config.yaml
routed_scale: 1.0
head_dim: 64
positions: "rope"
qk_norm: true
parallel_block: false
lr: 0.01
decay_shape: "pow"
Below are experts of layer 6 (counted from 0) of a mixture-of-experts language model. Rows are named router (the router's row for the expert), gate (a neuron's input weights, with its number), up (a neuron's input weights, with its number) and show model dimensions 0-223. Each number is 128 + 24 x the weight over its row's rms, rounded and kept within 0 to 255.
Before each expert's rows: a language model's description of what the expert responds to. This comes from a sample of Wikipedia text that the model never trained on.

# expert 7
Mid-word common pieces. Second pieces of ordinary English words split after a short start, such as so-ap opera, dis-heartening, inter-rupt, forecl-osure, well.
router [156 101 138 135 122 110 141 130 134 114 119  89 107 145 124 123 140 124 144 110 154 115 131 144 109 180 130 103 103 166  73 125  95 107 174 108 133 161 103 135 131 137 166 146 147 103 148 128 158 114  77 109  97 128 120 139 146 135  86 139 132 122 136 112  89  96 144 109 162 159 152 123 122 154 157 132 122 114 130 149 126 121 116 135 145 164 166 132 135 133 131 137 103 143 207 103 117 123 145 124 131 125  99 150 125 113 188 127 124 112 123  95 133 127 139 117 127 113 125 121 159 114 182 139 132 142  93 153 121 154 126 133 127 139 118 180 166 122 101 127 126 101 134 120 100  74 115  94 134  84 141 150 117 115 117  84 135 116 126 132  87 122 122 108 150 100 135 108 174 103 178 158 134 147 113 168 140 105 134 127 107 186 157  67  85  94 103 118 127 155 153 139 135 102 133 140 140 156 146 162 159 122 125 158 141 141 126 102 154  83 134 111  95 171 144 108 125  93  75 160 114 118 109  92]
gate0 [129 120 151 124 178 113 126 162 141 159 129 126 153 120 148 116 127 117 142 118 147 150 152 173 117 134  95 151  97 122 104  96 143 142 152 127 158 137  98 130 101 127 117 128 138 131 161 115 152 110 107 107 100 109 146 122  99 145 107 146 103 150 118 120 149  82 108 143 154 102 108 118  80 118 135 114 109 160 127 125 133 117 148 131 113 143 167 136 119 121 115 167 140  99 128 169  80  93 108  89 140 108 146 164 148 186 160 105  92 128 139 109 148 130 152 148 130 126 122 126 129 141 145 141 132 120 168 122 109 135 104 141 104 100 152 118 178  99 123 153 115 100 131 103 103 129 130  86 108 105 109 154 127 115 117 109 102 169 155 139 114 106 144 112 153 172  83 113 132 117  76 150 139 103 143 147 143 100 168 128 102 188 105 113 170  84 180 117 150 125  98 119 149 133 167 168 101 154  49 139 130 138 167 139 127 154 118 116 156 148 129 136 111 135 108 103 148 120  70  96 126  88 123  93]
up0 [111 111 127 138 109 147 139 162 125 139 138 136 174  85 115 174 131 138 144 117 113 108 103 124  70 142 121 122 135 118 139 172  85 131 154 141 154 153 101 151 106 126 117 136 137 156 128 159  88 102 133  98 112 104 114  72  86 129 157 162 109 120 122 135 135 143 115 175 157 120 139 122 109 123 128  95 169 132 104 124 130  94 183 145 143 113 137 122 159 118  96 120 161 125 145  89 134 118 165 171 144 119 116 111 123 113 123 151  93 120 103  98 118 105 121  87 175  93 126 110 104 127  93 135 123 124  94 112 108 159 169 130 131 143 124 115 117 123 100 140 137 107 172 173 100 159 150 110 184 127  97 135 162  79 145 100 146  93 127 135 153  91  99  96 129 164 124  89 151  85 126 122 149 180 153 109 144 127 151 117 125 125 113 183 126 135 151 166 145 122 121  98 100 121 154 127 130 135 138 161 156 135 166 159 147 143 169  84 110 146 113 112  81 155 121 140 143 129 132 120 132 115 102 123]
gate1 [121 100 133  87 147 149 150 134 119 123  92 102 155 174 132 140 129 126  98 125 146 130 127 156 123  88 118 116  85 110 111 154 126 132 154 160 163  84 145 123  81 112 136 114 157 104 126 122 148 140 149 157 127 143 107 153 104 153 132  87 136 143 115 153  68 107 157 124 165 143 136 121 126 108 129  86 159 142 115 137 106  88 132 142 115 100 133 131 154 160 113 168 124  88 154 148 175 172 128 120 155 104 155 126 148 128 142 171 142 110 154 115 148 119 162  87 123  81 148 116 155 149  94 129 110  81 143 103 125 129 142 158 148 120 123 125 131 119 128 127 122 168 136 111 145 132 140 114 120  92 161 115 165 114 134 155 131 106 126 157  90  96 121 125 111 126 141 100 109 131 113 100 127 161 131 147 160 104 168 162 134 131  81 127 117 121 191 116 131 159 139 121 173 105 198 108 152 114 149 159 105 130 111 121 160 130  98 164  83 122 142  85 101 113 110 113 107  72 100 126 145  90 142 126]
up1 [138 121  89 118  91 142 124 123 115 150 104 110 140 124  74 118  97 126 161 147 114 119 147 154 137 116  90 110 166 103 180 121 120 119 171 110 114 138 139 131 135 120 188 141 148 117  76 100 106 105 107 123 122 161 118 113 131 128 122 120 133 112 154 111 107 155 108 108 119 168 132 122 137 152 176 153 133 193 150 129 140 136 148 157 123 133 109 131 134 106 135 129 124 119 100  51  95 122 114 134 110 148 110 146 129 140 140 120 114 146 141 138  87  96 108 103 108 118 140 140 103 108 160 101 134  97 179 101 138  93 167 116 123 190 119 125  99 155 144 121 111 122  99  98 111 136 133 150  98 158 167 114 171 126 119 133 137 146 130 182 119 156 114 128 131 152 149 138 117 151 170  70 157 146 106 138 162  95 109 122 118  98 152 153 116 125 112 162 148 108 129 135 158 171 113 110  89  98 132 139 119 171 106 119 142 107 149 152 125  71 129 108 179 141 100 160 106 139  98 127 143  99 117 136]
gate2 [158 143 159 140 159 132 143 109 138 125 105 148 124 157 164 112 112 137  89 175 120 125 120 109 124 138 135 111  72  91 124 109 144 119 137 119 120 130 128 150 144 144 108  90  97 140 124 119 128 140 106  83 173 105 105 158 143 132 151 113 132  92 100 118  94 140 112 111 161 193 144 114 121 121 144 105 104 116 144  90 144 142 103 115 116 177 117 112 148 126 128 119 134 126 172 159 117 127 141 152 120 124 123 142  93 144 130 121 113 139 136 101  96 122 108 137 145 131 131 156 119 148 152 125 177 153 115  91 167 117 134 115 174 119 141 154 136 146 125 109 108 169 142 145 171 146  79 117  96 101 113  84 152 154 119 177  86 126 160 130 116 122 140  89 153 101 109  90 102  72 151 107 153 131  97 117 123 118 148 150 173  76 195 117 107  93 104 122 142 153 133 117  96 137 128 140 155 110 168 141 135 144 144 147  99 112 146 111 121  70 176 123 150 101 145 124  82 131 107 127 168 137 120 147]
up2 [158 116 100 138 122 137 100 149 111 131 100 138 156 139 108 100 100 121 139 138 117  83 122 127 129 132 109 125 119 155 141 121 130 127 100 155 110  89 139 137 173 113 111 144 129 130 143  95 156 153 108 148 120 111 181 125 138 115 113 116 132  77 147 101 163 166 174 132 160 108 153 190 141 102 156 169 134 148 128 130 122 115 100 168 123 166 138 117 119 180 148  91  96 121 150 185 141 140 167 161 100 101 133 118  99 145 102 109 110 133 122 115 130 101 172 103 112 168 127 119  81  98 109 131 107 158 147 131 132 147 151 100 136 155  94 139 114 110 174 108 102 139 161 142 153 145 104 107 106 104 164 137 169 115 101 110 102 146  70 100 136 176 134 117 150 126 166 136 161 145 114 136 142 131 135 126 113  82 125 114  82 100 137 108 118 121 141 150 134 143 131 112  91 127 166 161  89 148 119 129 142 135 102 134 130 167 134 165 107 152 110 130 124  79 106 107  72 128 105 134 152 118  99 143]
gate3 [161  84 163 100  89 144 131 135 153 134 141  94 165 157 167 126 146 173 158 125 119 127 135  94 102 156  79 138 151 122 116 156 105 102 135 138 160 105 174 165 141 157  99 170 106 115 127 133  88 107 106 111 103 111 162 130 112  88  93 136 134 130 143 132 155 105 149 134 123 150 137 139 101 129 120 115 149 110 155 173 129 138 110 151 151 146 134 133  91 144 136 130 122 131 145 104  90 134 125 126  93 127 172 152 103 106 151 160 115  85  84 120  89 145 134 113  71 190 113 150 139 107  98  74 150 107 130 133 105 153 153 126 118 118 152 142  91 124  85 103 117 133 131 147  94 132 136 114 122 118 187  95  98 119 134  72 149 121 137 131 114 124 125 160 154 120 127 144  94 126 151 139 116 125  99 156 153 102 121  91 107 105 166 123 102 142 127 121 103 130 102 135 147 144 145 166 114 138 160 106 142 117 151 172 143 155  92 103 161 112 109 166 109 120 117 121 128 108 119 143 156 144 175 139]
up3 [169 125 130 136 134 153 137 162 160 130 120 120 135 118 112 139 150 149 153 116 155 127 113 135 140  64  86  30 125  83 145 135 134 100 179 156 184 151  84 142 108 155 105 120 143 150 114 142 145 139 169 152 133 103 118 104 122 103 116 124 168 134 130 162 141 118 141 158 103 161 140 122 128 152 168 127 143 171 116 129 130 118 142  89 117 121 135 177 115 109 154 123 106 166 150  98 125 107 118 130 135 106 112 143 130 123 151 131 100 132 147  96 104 108 114 152 119 114 149 126 118  95 133  76 135  84 136 128  93 126 165 105 127 163 111 168 148 155 177 125 102 126  96 113 115 110 127 116 111 137 114  77 134 162 144 134 138 180 138  64 133 149 134 107 116 142 104 117 150  96 144  91 116 123 111 158  84 137 142 123 134 137 122 157 101 135 142 150 136 105 110 124 106 141 112 114 109  90 159 127 105 136 102 117 110 154 147 123 106  98 115 164 120 135 106 122 154 146 152 110 139 116  67 162]
gate4 [133 142 116 116 112 140 104  76  99 144 142 170 124 149 133 103 123 155 132 169 186  91 103 122 134 146 122 103 155 132 112 127 137 116 154  90 108 165 142  89 113  89 119 108 140 116 133 140 119 147 113 133 111 122 140  91 131 107 117 113 161 153 112  85 144 134 135 125 109  94 123 148 119 146 118 153 130 122 110 100 114 163 137 145 160 110 108 126 140 108  92 110 205  97 184 141  99 115 170  90  90 143 119 173 121 166 135 132  97 115 133 131 100 125 133 165  89 149 140 163  95  96 100 130 143 120 109 132 147 165 146 133 162 119 120 197 113  98 145 161 106 136 156 166 142 131 135 110 132 109 122 165 112 106 173  96 152 128 102  87 127  89 128 118 123 138 128 141 133 110  87 104 102 125 107 160  80 115 111 127 125 142 118 119 134 129 141 126 136 175 178 109 135 120 153 170 136 122 162 133 116 122 157 148 155 157 103 153 153 112 136 135  97 155 129 105 147 115 106 117  90  68 145 124]
up4 [142 139 109 159 117 182 147  93 147 124  59 123 107 137 159 132 121 111 120 113 160  70 151 153 156 158 109 190  39 122 102 127 121 162 134 140  67 113 124 139 123 142 115 160 156  73 134 166 125 120 103 139 120 121 132 130  85 112 116 115  83 127 121 114 148 130 117 109 135 130 118 169 154 125 115 121 141 109 106 158 132 142 125 149 142 129 153 133 150 182 115 133 125  96 119 129 144 154 149 155 122 103 102 129 116 168 149 129 103 171 169 143 130 136 134 130 116 124 160 130 149 146 140  92 106  92 169 129 159 122  92 138 109 119 163 129 134 121 161  94 100  96 107 166 105 140 116 133  88 173 118 102 125 140  93 127 103 149 152 114 176 114 108 161 114  73 150 135 135 125 154 164 159 143 114  84 117 105 135 129 110 100 148 136 120 134 157 145 134 143 121 127 117 140  86 121 135 115 134 159 108 155 127 154 139 143  80 106 132 124 150 103 134 116 152 114 106 138 150 133 103  94 137 118]
gate5 [121 127 111 119 119 110 155 175 147  96 154 115 140 107  65 128 130 151 119 101 127 120 174 115 134 133  95 125 136  70 132 121  91 104 167 126 142 117 132 156 132 146 155 127 131 123 110 127  95 159 184 165 107 115 183  96 145 127 140 108 125 128 114 140 113 131 154 123 114 162 114 139 145 122 139 116 102 167 119 130 131 121 144 123 110 150 118 131 117 159 135 110 147 151 122 154 150 135 103 149 116 101 111 103 115 162  99 147 103 178 138 117  68 128 144 114 153 147  93 102 153 162 102  90 132 131 122 157 132 108  89  57 157 113 126 140 137 150 136 100 132 102  84 140 133 116 136 134 117 103 150 140 162 103 125 102  99 126 100 108 138 120 186 140 154 119 143 156 184 135 116 107  91  90  88 150 111 110 166 158 111 104 173  84 117  72 139 135 119 160 119 119 138 110 146 124 128 133 134 108 135 134 114 143 156 144 167 144 149  83 105 154 172 146 139 126 147  78  96 129 101 112 112 141]
up5 [130  97 105 144 144 124 122 112 132 126  93 137 122 107 107 128 120 132 172 137  75 136 154 108 139 161 153 138 103 127 140 123 153 120 117  99 173 164 151 136  87 155 146 130  81 103  95 136 101 157 148 115 150 153 108 125 148 122 128 172 129  84 132 131 142 115 161 134 107  99 156 179 147 161 134 125 132 109 126 108 133 156 159 160 162 101 106 135 118  97 124 154 123 166 141 155 135 135 124  89 133  88 104 153 117  85 124 159 125 110 129 128 130 153 174 137 114 122 163 162 178 145 134 110 163 117 177 159 111 111  90 146 106 186  85 116 154  86 128 134 123 131 137 130 120 155  93 127 138 134 107 121 143 148 104 128 135  74 103 124  64 117 141  85 127 107 133 145 153 115  97 152  92  88 142 128 100  91 159 143  99 103 118 132 143 133 165 143 124 137 136 129 155 135 132 142 137  88 136 104 110 102 116 158 154 134 144  99  76 170 149 143 101 131 126  67 149 111 115 147 143 114 115 112]
gate6 [146 111 142 119 110 114  89 112 158 103 141 131 146 151 154 144 112 162 114 132 156 134 123 101 127  95  97 101 113 110  97  49 174 124  98 116 125 138  68 140 129 136 114 150 100 136 125 135 119 109  83 102 121 125 148 134 145 139  74 113 125 134 148 106  92 145 200 112  84 160 117  90 121 158 155 121 110 136 134 127 151 110 134 126 133 162 149 153 178 114 128 124 145  58 153 151 135 157 183 147 128 107 147 153 117  77 139 113 152 129 155 112 142  90 113  88 172 134 141 136 131 127 139  98 105 151 117 128 156 140  95 111 130 143 181 172 131 129 127 183 124 111  67 120 104 133 155 147 116 150 173 136 109 111 106 124 130 146 134 143 132 106 138  98 120 156 128 145 126 107 148 139 126 119 133 140 133 140 115 122 123 148 131 138  91  76 110 131 151 153 157 144 136 131 117 120  87 111 112 134 138 139 114 137 100 168 114 139 121 147 125 103  75 143 133 119 125 135  89 126 163  87 142  98]
up6 [148 116 130 167 124 102 116 108 114 127 121 151 136 152 166 142 105 170  90 144 121 167 146 136  95 125 101 136 182 120 162 111 161 136 127 125  70 149 112 124 125 120 125 133 143 163 150 133 147 149 150 120 146 110 143  73  85 130 134 105  91 134 112  91 115 138 114 102  76  94 110 162 176 141 135 136 143 163 119 121 164 140 112 139 144 124 102 104 152  93 151 100 101 149  95 134 155 117  98 164 139 138  79  93 111 128 115 175 104 125 130 148 147 130 156 124 119 146 154 150 110 114 140 118 132 129 127 128 149 147 132  91 127 109 105 116 145  72 140 142 154 122 133 152 106 147 132 132  89 166 113 154 140 149 102  95 121 114 145  82 106 144  94 118 149 160 121 123 122 133  60 176 164 132 141 150 140 107 125 140 113 128 118 126 177 125 117 133 128 165  92  93 125 149  61 109 137 145 147 162 122 125  86 116 145 125 156 149 142 142 175 174 128 159 140 147 104  95  99 110 141 100 129 150]
gate7 [122 114 128  71  92  81 108 165 166 176 172 143 115 162 136 151 105 127 126 108 146 118 122 138 134  99 122 133 147 102 147 137 103 149 120 110 122 130 111 121 107 160 168 115 128 107 146 151 109 122 102 127 139 120 127 122 136 133 129 112  98 165 121 135 153  88 103 129 123 172 170 126 148 186 125 112  98 112 178 114 102 160 110 101 142 150 144 119 136 110 143 141  90 133 108 135 163 126 140 156  84 160  78 137 122 119  86 158 128 133 164 132 168 124 155 102 130 138 129 124 110 127 151 132 135 154  81 129  87 114 144 132 166 134 126 124 118 176 148 166 126  87 120 129 104 113 134 119 121 102 130 120 104 150 103 127 108 151 145 159 151 126 127 118 139 118 172 130 218 118 101 131  97  71 129 139 122 129 153 156 132 119 142 106 139 101 116 129 148 142 140  99 160  92 159 107 159 123 149  93 146 114 103 102 132 115 140 128 106 151 161 135 114 150 177  80 100 117 106  75  95 123 113 154]
up7 [108 136  87 115 106 172 104 126 151 112 118 143 144 127  91 114 186 155 104 108 117 121 167 138 155 105 105 102 164 136 132 117 114 126 158 166 152 132 128 135 102 114 134 143 152 132 156 131 185 132 139 125 124 136 126 125 121 184 133 151 120 114 130  77 156 138 121 166 110 121 145  98 131 102 135 129 109 118 170 138 148 112 146 121 122 110 111 176  97 122 155  85 111 106 125 134 133 166 112 118  95 158 127 109 128  93 126 112 108 120 110 118  78 141 138 152  81 128 149 153 152 151 104 160 139 151 112 156 114 104 118  79 129 128 141 144 122 157 123 124 147 138  76 133  86 153 131 149 148 118 115 117 147 112 107 105 125 139 184 127  83 114 123 132 106 123 135 123 147 120 114 127 133 122 146 133 115 109 176 140 141 128  95 168 107 115 116  94 101  96 207 111  81 199  93 138 127 143 181 113  73  89 120 146 130  99 134 101 150  91 129 118 118 150 114 139 173 137 109 153 129 150 123 115]
gate8 [122 129 170 131  66 110 126 156 123  89  95  96 116  98 164 109 143 156 131 153 125  94 152 134 152 110  90 123 139 131 139 127 114 122 123 122 135 141 122  83 110  96 120 154 111  97 142 118 119 130 128 165 145  88 165 164 112 107 110 129 115 132 138 168 100 123 180 106 124 108 152 141 160 125 160 152 165 135 147  96 138 132 129 127 118 156 127 130 107 164 110 133 132 126 115 146 139 105 152 107 130 122 104  71 128 132 141 153 130 114 144 104 146 137 167  96  98 155 133 116 126  89 113 154  94 155 163 126 132 152 139 166 125 140 110 103 157 128 125 149 144 139 176  84 112 148 133 101  93 124 135 119 133 132 153 115 137 129 135 152 104 105 127 164 121 139 179 169 142 128  87 158 117 109 127 138 169 127 133 167  84 159 166 137  86 164  75 127 149 122  87 119 140 122 151 159 118 142 128 141 139 126 137 102 111 117 120 145 104 111 131 128 109 156 111  24  85  88  88 146 103 147 120 138]
up8 [110 102 142 135  86 112 147 120 149 140  96 180 132 120 139 163 143 135 109 153 164 146 152  99 124 107 110 124  94  80 125  81 180 124 119 134 171 141 132 115 147 132 112  75 147 145  98 138 147 111  73 129 116 148 101 139 152 117 159 121 127 152 128 136 128 116 115 145 140 112 143 101  90 140 152 165 121 130 127 153  72 110 131 151 170 104 123 111 100 137 195 170  92 128 109  96 142 149 123 118 117 116 123 130 137 157 116 138 168 156 128 118 138 122 122  96 177 138 129 132 118 124  82 133 121 132 100 172 146 126 131 103  94 150 145 141 115 136 117 121 125 108 116 126 175  63 145 119 129 120  99 180 120 108 108 103 151 116 122 120 111 132 127 145 118 172  61  95 144 136 162 108 152 100 145 110 120 116 122 122  96 194 139 129 121 192 132 150 134 126 107 139 137 173 112  82 112 139 111 107 133 139  81 118 104 113 141 123 153 152 138 134 125 151 130  94 135 115 167 163 147 124 119 143]
gate9 [106 128  74 101 113 108 147 101 163 129 141 139 159 158 110 121  98 140 126 129 133 135 113 133 125 168 141 137 148 120 116 138 144 126 141  88 152 110 124  91 153 117 115 101 133 179 100 149  95 112  92 143 173 123  99 163 128  78 132 103 116 143 138 138 162 147 101 145 138 119 139 158 129 138 120 146 141  98  98 143 106 119 105 146 133 146 125 131 165  80 117 152 147 138 171 119  97 124 119 134 135  72 114 126 118 126 168 118 119 138 160 103 124 156 162 114 130 114 137 116 146  97 125 126 122 111 140 146 128 128 110 119 161 123 129 152 119 111 126 138 133 110 157 189 157 122 147 137  97  99 131 143 116 103 125 136 109 146 120 121 130 174 147 170 116 117 113 183 182 122 110 158 105 140 109  82 127 103 107  83 156 201 148 101  59 123 130 174 134 133 147 122 135 129 128 145 113 119 167 162  57 139  98  98 110 129 135 145 176 120 138 119 111 114 128 132 140  96 152 171 105  79 164 105]
up9 [101 131 138 123 120 181 164 153  44 105 157 128 124  83 150  96 117 147 143  74 138 111 124 123 129 129 138 137 132  86 137 128 152 144 158 132 127 102 117 120 124 140 124  81 123 119 118 143 134 117 133 102 139 141  93 143  69 143 117 143 155  92 152 162 131  83 126 136 136 132 129 142 118 142 110  58 164 115 139  96 136 137 124 128 111 113 120 145  89 185 129 145  94 117 124 123 133 109 111 133 131 139 130 142 147 112 146 143 112 182 127 136 121 149 105 137 101 162 153 113 119 112 147 146 128 127 122 114 148  97 153 114 136 134 145 132 168 116 102 160 151 135 181 130 170 137  91 138 138 141 186 102 133 135 141 140 154 138 116 106 115 117 103 105 147 105 110 143 110 139 110  83 156 104 133 176 140 109 137 131 147 158 101 144 128 147 109 159 129 114 128 132 124 140 115 170  80 146 166  99 107 123  97 100 190 140 122 103  81 129 158 101  93 123 143  84 156 110  78 143 167 119 153 158]
gate10 [117  97 162 100 134 120 117 150 140 167 122 101 101 110 183 111 103 163 119 123 164 131 132 142 108 139 140 131 147 109 118 107  85 123 100 119 127 157 166 124 103 137 139 174 121 129 112 112 121 138  93 136 143 127 160 186 138 121  78 130 157 149 116 155 155 122 124 116 102 158 170  84 180 149 102  58 128 147 137 122 153 122 155 130 120 116 104  88  74 106 179 160 130 162 151 134 149 121 107  96 131 136 100  97 148 139 139 142 100  89 135 106 149 135 175 103 147 156  64 132 168 110 129 130 112 106 133 108 128  98 103 145 150 141 138 160 111 118 167 107  95  79 127 135 165 128 105 103 134 116 108 156 116 115 145 129 145 137 110 153 102 155 106 140 131 101 102 182 133 149 142 136  70 121 126 110 119 110 107 151  99 143  96 106 145 143 130  88 144 144  96 134 107 136 142 157 102 165 121 151 125 164 138 133  89 137 114 131 111 150 142 164 133 157 114 130  92 116 148 130 128 120 117 126]
up10 [137 157 132 127  81 111 147 100 156 126 124 121 161 146 149  99 151 155 125 132 176 133 117  99 160 144 144 130  76 132 158 152 113 146  86 193 136 118 164 137 151 130 102 132  90 155 151  98 139 155 112 114 148 101 164 130 112  97 105 121 104 141 116 110 146 143 135 108 125 140 141 125 145 118 145 129 138  96 115 120 158 131 127 131 135 123 109 103 143 141 117 130 109 140 131  80 193 125 124 158  62 123  90 113 123 153  63 117 117 134 104 124 136 109 123  98 158 101 154 150 119 105  74 132 114 123 143 123 133 114  96 128 147  78 113  73 152 138 135 126 117 142 119 166 132 143 109  94  97 123 151 121 140 154 102 128 112  62 160 128 151 137 120 121 118  98 155 206 111 122 104 131 119 117 121 129 135 126 128  97  96 143 116 139 105 181 166 127 140 141 142 151  86 127 127 133 171 114 146 116 144 170 128 129 136 132  91 129 153 112 158 159 106 128 129 125 136  89 168 183 135  95 129 111]
gate11 [152 131 127 149 158 124 137  95 165 137 117 123 100  97  93  92  94  96 108 182 134 127 113 109 161 115 108  70 110 135 132 120 138 149 137 128 127 130 120 113 125 156 142 155 126 153 157  96 110 165  91 150 137 123 109 163  94 129 126 125 140  96 113  87  76 129 154 124 118 152 122 172  92 130 108 136 164 118  93  95 156 145 109 100 137 159 129 136 137 134 124 132 159 136 112 153 125 138 136 136 115 135 110 143 127 115 171  81 133 130 110 125 106 114 161 112 134 117 100 129 128 100 138 138  92 127 116 125 139 177 110 144 122 150 113 126 124 129 121 134 126 114 140 158 102 110 129 129 123  68 124 111 126 135 147 136 150 108 188 110 129 152 138 131 145 116 158  90 133 135 101 127 136  79 142 135 154 113 128 124 157 140 154  80 124  93 119 145 111 100 137 122 137  94 148 124 207 143 162 141 125  98 121 138 108 147 196 171 188 151 110 115 157 167 172 134  73 124  96 134  97  85 176 141]
up11 [150 146 108 110 183 144 115 140 118 131 108 152  68 142 159  94 153 163 118 109 145 178 120 146 124  94 128 147 144 107 164  90 127 143 127 107  86 100  79 148 124 161 112 153 161  96 126 138 156 149 134 136  97  93 101 106  95 121 106 102 116  97 135 143 147  77 143 129 121 121 115 139  92 124 146 125 131 123 133 155 194 112 145 113 125 161 120  83 148 131  98 142 110 119 132 110 133 154 104 105 162 108 121 142 160  84 108 188 163 120 120 131 119 140 143 124 108 158  98 146  74 145  91 164 134 161 117 138 123 128 113 139 170 154 103 139 119 125 150 172 133  96 143 143 130 114 141 135 169  90 144 118 151 136 133 114 144 122 131 109  85 106 131  85  86 143 115  65 118 135 128 164 152 133 141 136 116 131 128 119 117 155 139 112 174 108 115 119 147 140 141 154 184 113 103 146  95 146 157 136 130 152 116 114 138 116  85 135 117 166 140 117 125 106 117 120 187 122 136 135 101 147 147 160]
gate12 [112  99 151 100 135 136 141 108 170 136 131 172 119  84 119 114 132 177 145 120  93 139 161 168 159 132 140 146 108 134  98 130 128 151 154 146 183 175 136 122 105 166 168  75 128 136 129 130 139 130 135  82 126  93 103 134 117 154 134 109 112 147 109 157  69 116 156 164 136 128 133 130 132 140 121 138 144 128  89 132 131 123 103 139 141 116 134 124 100  92 112 148 104 125 164 162 122 151 117 117  93 116 106 116 124 136 129 119 120 139 110  84  25 170 105 134 162 155 126 101 113 120 126 124 118 131 147 119  97 133 113 110 127 139 147 145 142 122 108 167 111 103 106 118  96 158 163 128 161 102  96 140 127 132 146 164 132 126  98 117 115 164 144 117 183 105 125 138 113  99  89 145  89 154 145 118 119 158  96 148 124  97 134 110 137 159 159 141 112 124 145 132 138  85 123 145 117 128 134 118 137 132 113 182 141 176 165 128 159 100 139  82 122 150 137  91 135 111 135 122 130 131  86  70]
up12 [104 124 145 158 172 119 135  76 115 117 120 118  94 151  89 115  90 152 158 140 148 141 140 100 105 126 165  98 130  87 161 151 122  67 132 123 153 133 101 135  98 111 129 118 128 163 156 130 158 131 119  95 151 149 117 131 124 124 118 120 158  99 108 122 133 108 118 100 125 151 153 148  98 169 149 167 156 122 153 154 142 152 148 173  66 123 115 100 162 160 105 118 129 133 130 131  80 104 137 164 117 131 114 148 106 130 132 120  91 142  95 123  97 151 116 139 122 143 121 112  83 183 143 105 118 149 109 101  88 161 160 169  97 101 170 105 130 104 122 107 130 125 110 136 154 149 115 130 152 118 144 173 150 117 171 130 134 117 160 129 115 102 126  66 116 126 155 155 134 131 133 158 117 154 132 104 112 148  99 158 104 143 103 101 113 120 121 114 127  71 120 143 146 125 108 126  71 130 168 132 145 116 133 153  82 170 135 124 169 130 171  91 134 129 100 100 133 123 170 111 147 129 127 142]
gate13 [129 128 136  90 143  85 160 135 116 139 161 158  87 140 145 125 158 119  97 132 122 132 144 138 105 109 106  91 130 142 163 143 172 155 164 129 123 158 166 150  96 121  73 153  48 126 128 157  93 116 157 137 104 128 132 181 100 126 102 100 126 154 101 171 109 124 124 136 158 187 179 114 118 145 155  74 140 102 120 131 119 151 172 116 107 118 114 113 102 158 130 160 106 122 145 137 143 147 130 113 130 109 115 110 141 151 143 143  81 103 105  68 144 120 116 108 174 110  86 114 147 137 150 145  97 122  93 154 103  90 103 128 122 101 100 158 110 114 152 121  74  90 142 138 172  90 142 115 144 142  94 132 117 131 132 138 140 138 124 155 141 116 146 146 138 134 126 141 138  90 124 182 142 151 113 131 158 129 107 129 159 130 132 149  99 122 118 117 153 129 135 143 124 135 153 127 123 119 122 174  93 111 101 172 135 110 128 154 132 136 119 138 122 135 124 139 112 130 114 174 176  91 119 132]
up13 [151 128 118 120 105 170 140  73 150 132 142 120 141 110 126 108  49 128 188 141 142 144  96  98 120 109 138 130 128 113 160 108 116 105 111 159  90 121 139 149 144 124 138 154 143  96 138 148 120 130 139 150 137 132 149 150 187 126 141 117 133 125 136  76 171 176 152 146 121 147 139  88 152 163  54 134 149 169 141 125  91 141 128 117  73 118 136 137 136 100 126 166 117  80 120 125 100 136  87 128 103 157 106 174 106 125 110 146  81 115 118 142 134  94 108 139 113 112 135 108 113 143 122 142 144  86 181 157 117 154  97 142 150 136 127 114 158 141 118 110 148 125 114 104 121 124 120  97  70 130 124 132 141 169 135 158 152 118 135 129 104  91 127 135 114 130 144 109 114 153 142 119 104 141 139 144 171 160 144 107 124 123 142 107 129 116 145  79 114  98 147 163 131 147 181 153 144 171 130 165 121 132 124 146 112 123 120  92 157  91  93 133 144 130 118 130 102  85 106 114 109 143 138 144]
gate14 [132  60 134 106 108 114 101 156 131 123 150 120 170 147  68 145 110 114 122 160 147 100 105 146  84 126 141  64 100 183 116 113 140 102  97 115  88 111 116 117 133 113 120  91  99 132 182 171 166 135 118  87 162 134 142 113 123 135 144 173 130 158 103 128 110  89 114 106 116 137 115 135 124 132 122 118 139 119 124 135  88 130 124 180 111 151 146 123 112 139 164 132 118  78 135 110 119  88 166 129 110 131 128 130 148 121 144  78 150 171 133 128 154 110 129 128 153 127 133 137 124 119 112 122  95 140 148 114 142 108 115 157 154 150 101 149 137 169 144 137 131 122 131  92  79 123  81 127 128 139 104 116 112 149 178  84 137 129 142 103 130 117  98 122 127 129 174 128 134 135 136 124 108 148 100 124 149 137 100 173 139 101  86 115  74 149 123  80 144 134 177 140 106 123 121 134 132 169 153 156 133 185 148 117 125 119 115  91 173 120 136 157 115 129 113 152 135 164 110 122 134 138 102 147]
up14 [114 125 137  84 121 137  88 129 113 139 136 121 134 117  75 115 129 113  95  96 127 156 149 146 122  81 175 132 147 147 120 171 140 129 121  93 134  99 175 125 163 130 127 107 149 126 120 148  73 120 119 132  94 105 176 147 152 127 142 146 150 118 131 149 114 159 165 163  88 127 140 131 116 108 111 135 114 135  82 126 119 119 129 108 155 120 118 125 141 115 136  65 154 144 138 136 145 161 155 106 129 126 128 159 111 138 122  82 168 162 159 153 116 130 126 137 171 149  83 120 109 146 143 107 150  98 105  86  91 142 145  99 114  96  83 139 139 111 124  62 152 116 164 117 132 151 141 114 138 125 145  79 148 152 135 155 143 140  94 117 102 118  83 117 142 118 134 103 106  88 129 111  95 124 149 113 118 130 169 132 124 168 102 159 120 180 131 134 120 138 134 153 118 123 123 164 126 117  86 210  93 133 165 164 157 157 141 129 138 128 128  86 137 116 145 111 147  97 127 131 160 129 143 127]